config = dict(
    num_hidden_layers=12,
    experts_per_token=1,
    routed_scale=4.8,
    router_z_loss=0.001,
    rope_theta=10000.0,
)
Below are experts of layer 8 (counted from 0) of a mixture-of-experts language model. Rows are named router (the router's row for the expert) and show model dimensions 80-159. Each number is 500 + 40 x the weight over its row's rms, rounded and kept within 0 to 999. Numbers have three digits each.
After each expert's rows: "raises" lists some tokens whose logits its average output raises strongly, later layers aside. This comes from a sample of Wikipedia text that the model never trained on.

# expert 4
router:519551498629480414514470518500502572526465570534434495535476479495470495545492465523542455547535547513520489520499456543524428559477456483513430533456483479471428477434467473479522558525501440519541450487496541445564494436450541579531492504
raises: " and", " the", " as"

# expert 5
router:536500442519433482458500454561476513532450581538462509532504495507510518511446447539461430509524543543566511521483457526481416521460476498498456508461487535387445453441467487485489511510479476483501518456422566469522527480455525585473530461
raises: "\n", " ", " In", " \"", " The", " A"

# expert 11
router:531481517626518467500467453601499554542479523538434498505533449513478543478456461531532430565500575507567481501534480492485489511457436495492475492412501474454459412471497478501549546513553501465539568511437500470492540466509512567502515518
raises: " and", ",", " (", " ", "\n", " or"

# expert 0
router:500531566552494475450414528488517520501438542513465466526512489461501440505501529520506495496503580552561473518507433561457436518466440484514492437503487484453473415513485528453545513453508444479466510463468489439511515459491537501475501483
raises: "1", "5", "9", "2", "6", "8"

# expert 1
router:546530468560473465517478478506437575552490606537514461549533489475533505490515459539496470543555545554515435481525488471491445567519487469466518435437535519433493417460461556518527501498465443473500514479432520468553514474448549545556545486
raises: " the", " a", " also", " ", " by"

# expert 6
router:533556476545453519512501437570502460521451544553479441519524480475491524532483454544553471566505532531499493501518469536461426588506478495433511543452454526459442491478488522451554573498554464469541544436447502551557518451469536545544521494
raises: " the", " a", " their", " his", " its", " an"

# expert 2
router:484543556648502504461472442548474523517477579557520452498411508487472486542487448526502455511515522515534469476507456537479432562492515437465507546521434494424485478478449426459535533482557467416501486455500512507494524485488489561510492493
raises: ",", ".", " in", " (", " and", " \""

# expert 10
router:505505531503430485444495381526508513532451554545453487496439458486466504543484515516545539537538514579519515473514448566518456493437446471466544564424472488487465461524448487485531528516548482420526520442485524554575510490487484556512537468
raises: " the", " and", ","

# expert 3
router:499502483623460425486460523504480535456445548563518507523479427450500478549466451498522473482530495477492487451426437501470398504447468466501536471435471512445469435500449487459523568469536495429502503426445540424539527513492502544542559429
raises: ",", " and", " of", " ", " a", " ("

# expert 8
router:566565484582477446467525405548469504552478508545520481536492521548453528555497446514522495529561488450464476475535472494451449543482443466491419495442462462496450460439467501491524505510520462538547536506428496477546525479434549569523514440
raises: " and", ",", " in", " a", ".", "-"

# expert 9
router:504493470563428449456473502539513497515503590542475439538483428427497477538470450537483461505510552493533498488491443570519483524468463449470399485485455522514426520443458515472565508527480446502566444513509520478537494466441517543574469511
raises: "\n", " The", " In", " A", " It", " He"